Below are experts of layer 2 (counted from 0) of a mixture-of-experts language model. Rows are named router (the router's row for the expert), down (a neuron's output weights, with its number) and show model dimensions 0-255. Each number is 500 + 50 x the weight over its row's rms, rounded and kept within 0 to 999. Numbers have three digits each.
Before each expert's rows: "comes before" lists some tokens at least twice as common just after its tokens as in all text. This comes from a sample of Wikipedia text that the model never trained on. Tokens count by the router's weight.

# expert 1
comes before: ",", ".", " of", " and", " in", " ("
router:432471522509536423522408545477522439496448534546512470533462542453520569540471521474465431543517487493504453491513521468458546452529557505301459378435427509434531514543549492599544522548463432477460554524555473413589483453595494567477487508557614584546568599495497444450485375609511566443496493523476649461517472574428532504560548540484448515517498495487444612443509549449508494491523437473452500488435457505552503514578474448492585537441454501513485445459459426523397541568510522619424495542526442622541509503541525540450531464562500490400527508512495583540485490521565438517401479534516539465519555518484418593565523499482417477481498495467482519420574475556475441525476580497485491530495498493432538485572489457501501561552562443438542446476468552509497453498456506
down4:541461461540512497464411536438554495530545483543460507489591455434513371530556479448518552415521454569517466551540572520513435419440547491515446400497541505543455492599452562487530521495483421496467378506452536469489448568549509548542431426530558520397437586540498508449448466542437549542500483397503407587407537527417527508424419528518496497528469432596543474463475535490515510437445473524491526528447596565510452530544416451548537460479454485470555561533503514470455393485499585468552507383425613509434503505503492514508429497511481567553489567449474480522543498433490506504501571484506511536454421516631479487488473515424475495481411577522447501397530495589577486370548577567439548399486500514508426505527528491520422480529501474551430513490470464496564526522544509
down5:478545605476489526490576467483391507502488506534507488459589455500532492590418565437539533492461561552575507475456500580534470491490508572447447488516513578436487562515431418542475508433526605508571526468470465559450533439435371493511523406466500533518481583455511524510514478479466449573572472448489518546544557551559513527534585588452408492399502406572446523501531450514501441438478550424652558509567532492535539552542470497512618466509488439557504448435509441398480500555486424464411511526474560458467490520578470453492446492506508529487456442503517458463496464429598494473427415481508532529468546551477493533534468374481531461494598555468538515533524442483445486594543603552555544621455484571514440541517620435564537432531512509563516545487528471512501473491452488
down6:471435419429541488488500515490561569499502580526548487506452443476527438481554477501553540443424465435516490514523564511408476511529514523486510452583587487538477560406508443514461549486402513503407477599552601416450525485495496500360461526522441530454474500458494543500517501571485547560506509443500528508568432429492549499425511510446559522452532549476565499503582433486524476542481460473450511546638478526511479504539505535472525507431579527514586388584464450428403520351499533534511536512480529564540543465539460460425539497469444426495602470475458461563440524485503529456512555451451517515533486466488529465549477516449526552485496615373465537550430525468449459479473402540431606483401508605527556554584517603483588451557467564459536478479452511415501573556458534
down7:516491531609485467524452489494513420508444525627509538527559543490540495581556651453410463471590504523473486520527485490517454465538536491592468458554430499503421562477504518489535419522491538507553512479544467478469528507515438529453502492378494546335527480552538485402525494433473547483472519609466512479572541551399480487513548530467514574522522497495583619465512537508418486482538515506426439640523513493449420461522594480531497527533514489499455521531505548513451528482457485420451458571511465515481532508419436474387560512494509535436524516431396416514523490526536460471609548498537494479548471521557486457521510477554539516472574504517543538422469490526568471429539590504453530440510560505514536482572451529494532597502616377552479586470528379589494498594539440
down8:539545513516554495398523524404449483449462499528506499590465484535539390454465483538460461529455595554523569505522475528511529477399546536500517499492468427530459485479423559491548526451515425513493519481502503443481483588501466427451618545551541509531387483419481498536418477419453632533463455530545531497557493469469465510539421513605555440539405439526482424511504547483441467532492539501546509526526590490548503488457489545463581441506471513492511418525440473499489487516510565473609505458470442464456585483483622593566484506538557491529473578558529402518571397520580514508434429453461456522573456510478563479396567479605514636537452413500570484455458485590507482499526604579530479520531458464603501510486495513537543586524493541558447471447416499541497528525606479
down9:513433480586522431519529532497450452456565543532502534551500482546483415496495511542519509497476449615434531419482585543454526463553434420522456562427508463540504484474410447495493523453497453472560452573458472594442524497402485427481546436518497594497553532496466513532501558508382429496538511541550517409518493511385453515529472506543454400467518622490494559469419536448416474557504534496404476553500567532528434418499495486519448482527433532451475357519414495435511586464379409478536485601479536500523517512382535524526461496519523479470481437549449486645449496553541521491521452471555499439496520586474542593483409573521461627545418456492534456527555434459479404516518563470465560486579526550468491522526481476539481488520483468498434548508397507468531486430479497
down10:458556462561539529477470540435472561601477464590539501474520530539498495458480491531449501478562565472428506534585564495424499591567529477496503432517534493510456587458482457497424408644496485441551513495495547512465398542397505485493562471479470405461497464486499621563484534511486524524494407467485367511489341474567481512460418476497450509441544481531502495508473489438486450606446478482459514453525471469502411567541498455522506434537453499504449467496513524601483501490506451447520590579410572533459527465473510478517530475434474465511506581600538445483456471443513487472496545533560522509467562428566517445514508653565523532459420556547459499572465489670427558573456477503429486517507545448527515435490514421469458538400526407508504570568468424484542498464471519
down11:566495445526573494590542490440434448376526500449446486417445431452534454569478470484514559456472464494525459418542488506487518426505528508403530516502519529506546517475451512556439423557509497475481509525428522532458490512555500426514520533500546500495459438564483530489500400560551503429502488443479485504523442502634506503487543555401438540552568482470506466562491455519477498521444516560515574460444477555458448401616480550532517562608404532427536454571474488513574457452580344486398542571503437555470536459491537505410581567521418493548525543503436461423517509503592536499472491570452469582447424418527476559498560502495452460541577425534532409531531420509537499510440495517421571575606490486458573475516514457498562559441500476524533475477459423538435525606524571

# expert 0
comes before: " the", " a", " to", " by", " his", " The"
router:460556521452410480488507488461468503447428428519413438507537546496522505527472509555485519482484549480489495491555443588451485546541487497634496522510546472497524487501493478549457409397466485478551562508505442455531510586366523464506432530551498583490625503473518526539485566437422510525548513469546446471480527483526453490425518490506455545399489524432548537489524530557485414456397536516569470486623547517388515547430504616514453492477584492416535635603582359388394448477455495415481545497474503548477397473483514535500538538483563537609542542511522440545480608543511463529533528470506516596569482491496484503532486543487498465532478565497525517472416518542604501566541395444502541539414506527537467454464612522554480522492455464494492511546551475476540422469471520
down4:512415540488491440422519542575405540441498516610534549526433560561458486504403559534492471409514477470488515510560436465467453505438601526572538519568453482507622449469523507595462391585502557478481539573483497501497512509475595517446467564483520539485595509588565532478500565571464545537501509588627429540443469536462507465507500540495576501486451511491450439494485521493531503496560436490466468534559509463558488535477562493484556428453469590481392503559508466425459457499469499453459530560620469495587517467429471458553557464500427536442505563521534528575492474515450449447389466511597440554477515535440518599505480509455519495551454414548495423509470534491490391479621436541545440466457545510504514483394573472500489495551379382473466502458518517552564452490529500
down5:579537503537551429486555424468557553488488496500510557461482448639444468527431571535500422515429564524560501451480476523503501519595509519491473448483524543449468508501480500497451400538439473509452538523499490547539475425465512473474530544485508486493497563458528523449508480522435639475505439503573422488378438601469490554538460546447476500522448491458497467517457523569532467545610448463508483486468513462414548525459467527499495518493444446533471387547505427588506480541530576425472445505662466517616353512531541528436496410505450495482497457458391517528450508503454528466480586508533464412453608512443591473433450454563515509541436466472445455559440522504519439567471506580539431443558584502493444476419563424482436509561589507462485544564505391491439464536489553
down6:403440478490464522525515509473356516467461490554544536461573557550449479501462462511529413624518593503420583504542512522465562532469474452432541514417443486519461457577511443581519560571430562493539446550617414553522566575506504471505506512466473526494494492478494516542616531435511518461437477561507505607547499509583535464510494446412559496572455450454517508484513453508494486515515575522508500583500496511424517473414464557529434466481546481463504433481581477500545497540418516285536402454457466534595479478482506540462505455419610517442541468394457491531513448537532470429513526442493557463550538585532509492490504502423453458485506462538576477526496476565453483513479517528436471482488482487588579582549565565537390486471445552470487612446504433550531484475479437
down7:486385561523400475514517513401581445483577505536542418553519461508512553439491529486458472581570496444479482465488567485491431528540496510582497508556597485530508432449435501496462495462471533421532531490515574469417487452443471478496544520368515449504426517470461581542467500480413479612321396564477572536497558479513523511518421491468486521582462484483445555532509528566523547454457498590470453614454507541560496460415493521473517471509527511497484537495579514527395621568478513472458525513613510486472503538479473491554583482431497515455507495507427519513483493496478587528612525557521426414497520509500577535518536546492588571529572491445539527506404560501525459521480489425564492571552513446467516520437518417467461487464570584510577509510605523508645508442485468
down8:494482492454516439524472435467489483495543499524437487506488344454497411556582532505498494417454470424516503515487457477474422463540528448527437457493528446515465521575636500490535488581555438481501402539482487521529449577466479437591442531506623529462456471421460555458572496539484373446458517458559436539480461469438508529469485453469525523520442465510525511443525491480587408526519510527533475452522490486550558496444478533590515485456446511592521466445503500563588539378420466474484496558519573444501535493445532541525427525501445509543393544448506493458482527536454482403641549476473503449388538633400461563503566551597492600520420470417501602501454482540560468588402562590488428490479529495504496507534471449545491577525551503493476501460519475550477504500558474
down9:442478482434457575547516476514441479452443559600454567465492520519541487508500508438467430564522558513528537441450417520501544480569488426550513506460580496469489531500446493500568489472511544503586494580476454555464541537505507496477474416534503547501470553501483504598641583516467461544456490519522562453601465462435441494542609511452362542514435480415498471422592553519458543446523535467511545571424471401488463463564532522475511487493434430527488552505623545463503547505486510392501490533496482459667489524489526537426529611510473516426511457545489423447540490585504484482469478408506452445539463518509425502579538558410502472487458581505488529468470469518487484379500498472574475490549486644493505430535519474534442624552532519586528502550491527574609546442467544
down10:451564446427532439405542584582412548564495504479512563442442523506451434547471561502499500445520436554636495484402551519457451524440650510391461523441490517571444469500427573452593522470483471475435556467486489561504599493578511422527517527444465482526454359473475434542462545517482467452488508400498509516444518526575570458465443563466449508516508458481437502512496470484493511462572457524463485433519541567463441405436441468549538496539453479474539612525417499366464549551516411475471523548532515593484482463480549452499523533538594509450462508624456497525497539549525459519473421460538500503473445465428541496441431445572543454501507441491585446490495491476514579478474569545512548506474528463440535416500440391449523587425449478511502484484477440467455516441458509
down11:458434518453458524533454399631527513438588557485518566556449526469487420560536525522334593530462532405535537500512517528453418535542497462492515572449492520546490484399498421476522531555517428497574465512478576495427583458610529522457519465486536426539428510509533466554626533577523477474481464393460464444433499529541527398470634502545463410488423572505489479520491552551515531504442497407457479548449447587508470530466568441613589532470508473501450494494442550579537453565523510446492527540520463480556466525620485541479460466571489450416484425520471514505522413485482453465426493507485501446465519475551491550519565500485402495569517513474508477533490542571466419442527533550559555529546463586484404508442416505444570527507483543508516505519394474484507493460464534

# expert 4
comes before: " |", "|", ";", "th", "===", "/"
router:552515523514506535568543433519425494437490501521557515509437469551442550518507518521511505494509557506463542465572540479513568450459449496416527405569444492516538565542540497350524527442485494519466556484456476519477520479452444558508493481494557518547444570512538530437469448519486502481324440549463524514474484511538496484428472493521427479559640492447431424518510466497521558446511505450499465521545379493519466485510582588476654420569544505544413436443412426477576504460530540472566487534550600539491507483615492491524515429430457411452486505564460457466509412504584607493462407440494468497484589490562490432477488500427489511453504455563494426445514557575479332578479561481490446494502500544547450471428538568480557490441442465496579520392514510499528520473506480
down4:546486516494471400481518550461364511421463487430539488526443582524565574419519534419519412477529423470398448531623462507384622424471477547393474482539476514626521598407480489477530536522491522495427559519440527517464523528396521516467446450434551490496555516580572428474495465426493559477540512510512493480388521391489422463541526527540544518546450434533572483475453502516461539477535470525535502520595565527488529548495531415585504516509488556527564524565493554482482606469460584533579499471525479555495442495377497582636502471544436525450512421486449533425489529517474561423488484534445517440494499502542490496500463506471548515581438538523496505452451515477467477546525563508508538512570579527454566444537543484515534445528503575524615518507563422510461492521462447
down5:597455559445467444465498489540539480475578573552587468481439502475561431491508511563519554448414457513385515435438422414374500502463509578500522556558550527518505396551510506478631497499545616580435520456457496458410552473469489478522442530477508509542487546478419512467485414528456480483506468503490495553438527480503486503521469469544429564500543443467543468553445515502515485454592546580603520483540482489466551622417489507486455558518486491502545490511515457464390485451550425566510527560465485487440583543450456513569550644521495452474486434558500459525497476579483528502492493533559552451550545546503451475576554498488535523518594531449452449483471599474388546400487463380489458496464469569629544481549500476561445473453417514458503535504516468500369530510564472
down6:494434478491453571383452445573450572450518445488508446494461549463546505496475520485510483440402520499530547527508445492481433505531438535450547526589472415538413495567478539497566544592367514477435502405497514460471505422585444419527514558495448483554479557484480550454456497439536521493501442511450444491570544505485527468402565559474520510559517476539367385526437454543511466485530536557547565570402481562550507521588549464437522611530416456549501593471495454481492546530543495502490353506500486548577544585492621548536384459542492487428550495416552463503445552463460546590519581502390458485491554491523554526524541449574497468511425490513501507530476515492510513477583511529519569449476505531392458609484509476550494428524554468538456529501530456501440548512530425
down7:445523450603475437497461603511566405512445516462562522479571520489477444538428525563519464535543468435456414523481473535464483498498537442495456483474495504567554484510558471543523464583523500517481418485561615478453512464535487545516504427469590536508464524466506532525465385404422537515394593463569529402539519503417486391427455584498560397510580538489485547527578539386486556371535500474520396512485517540492419487551543559505511545453564640456433500481532438555533421556452473485471523537456535400509523563536468462479558461513520478477520513478563467434442373444507550544518404433549529473579515543439515560455505460501486531527491490477466495585534556477438531608497471491496526611453527466502433519503506472531512450510486457480563448517491472466618492527531583
down8:497510490529632556478439513499408486488506646553439463559581652483489460515552587519557409548502518499576487397483543469518485486490556478475553506459576523499496525422504473478546427548462441488565598524465567583572423511549565387502535512569554574508589518452571509528487462543585510506517451539519477530544503493376477510519499527577542549525457523456532446520482545464478640501578454543499581524456524513473435513521511491448578468505415524447440420588470490477453500525536471455533552512563493468560491596524500481459548567457612459535492470494412441463402563503528630483489521478537434561391492530479485490463507582442455511440475585494535482504478474537413583404511475525489487491523521540496564528540522540549444558463526488480454522515459524617498533479529460
down9:427514597595441476494578484521408508580547488521414500475476595576491446527571608509474470479463542526415479506490497357456459504512473478513553534529505505435513402559498565588488532497402478442488446526487591466491497450480523425462512466485487384424542495388476531490590583475506623485525517484463536482485561525501505585503479533417607578540516596476525527519540437517524521467508443473529553561501401539491494537497494566430497514499565550563507399471516488467583554529479504498467523558523463526524407466440529511515499427419532428546481514569559514523521581513380524472463574366531519527514438580523496488576517513492524494511419433529534527477412496482493393552531527471414513433540563499492428449483485548473535508498498508612475520573403464520586492435510491
down10:540533502476491437437411515577422472451512544539581440450474532563602497462433463485515490475527483456580495519502533484466475421468507516465511476549476458510568498489523544502400440533436403517538588563426538466488542450500480503437517460524516509489479486486624510415447516580460645504519514518421437525465447572469534419489493538381448536475520534516517531517467432435453454451572567512539505473544570524451509460500423498378517574481541388483426555549545434444513476480433505505534408461350450568493586427503518554416463519480531553540495514456591448492503441389519462514582488483525500565515433543555533447417462540566502466490442514632568495494435478404467454512597478521468508508480510543519502468408576538491507554534464530449617496495481557511458518461437522
down11:474488497415477583494581504508505543559477521473537532470521532591416536583457499547504466564520489410434567432546541565523492509520478323490568529536490498562449445461505421454466472548490568439497636550578479531550476523568564552463461418450550447494464502448536476421541490490503535565513491570552500540517491533444415465482504461455489449445484455500510496630497456528519480438450508451510446445433504558510584543484491487514527535515611460487627424515500435514487422450479425534540441543468470513516548572482540491491555485531468499417581455510485507410423436514402419489462323494369479523458471507525489524510558487503489483389436486574557478507563519458474466540474524510466605428494494480473429530452541520550500436435600515426538602508457554521509482521472520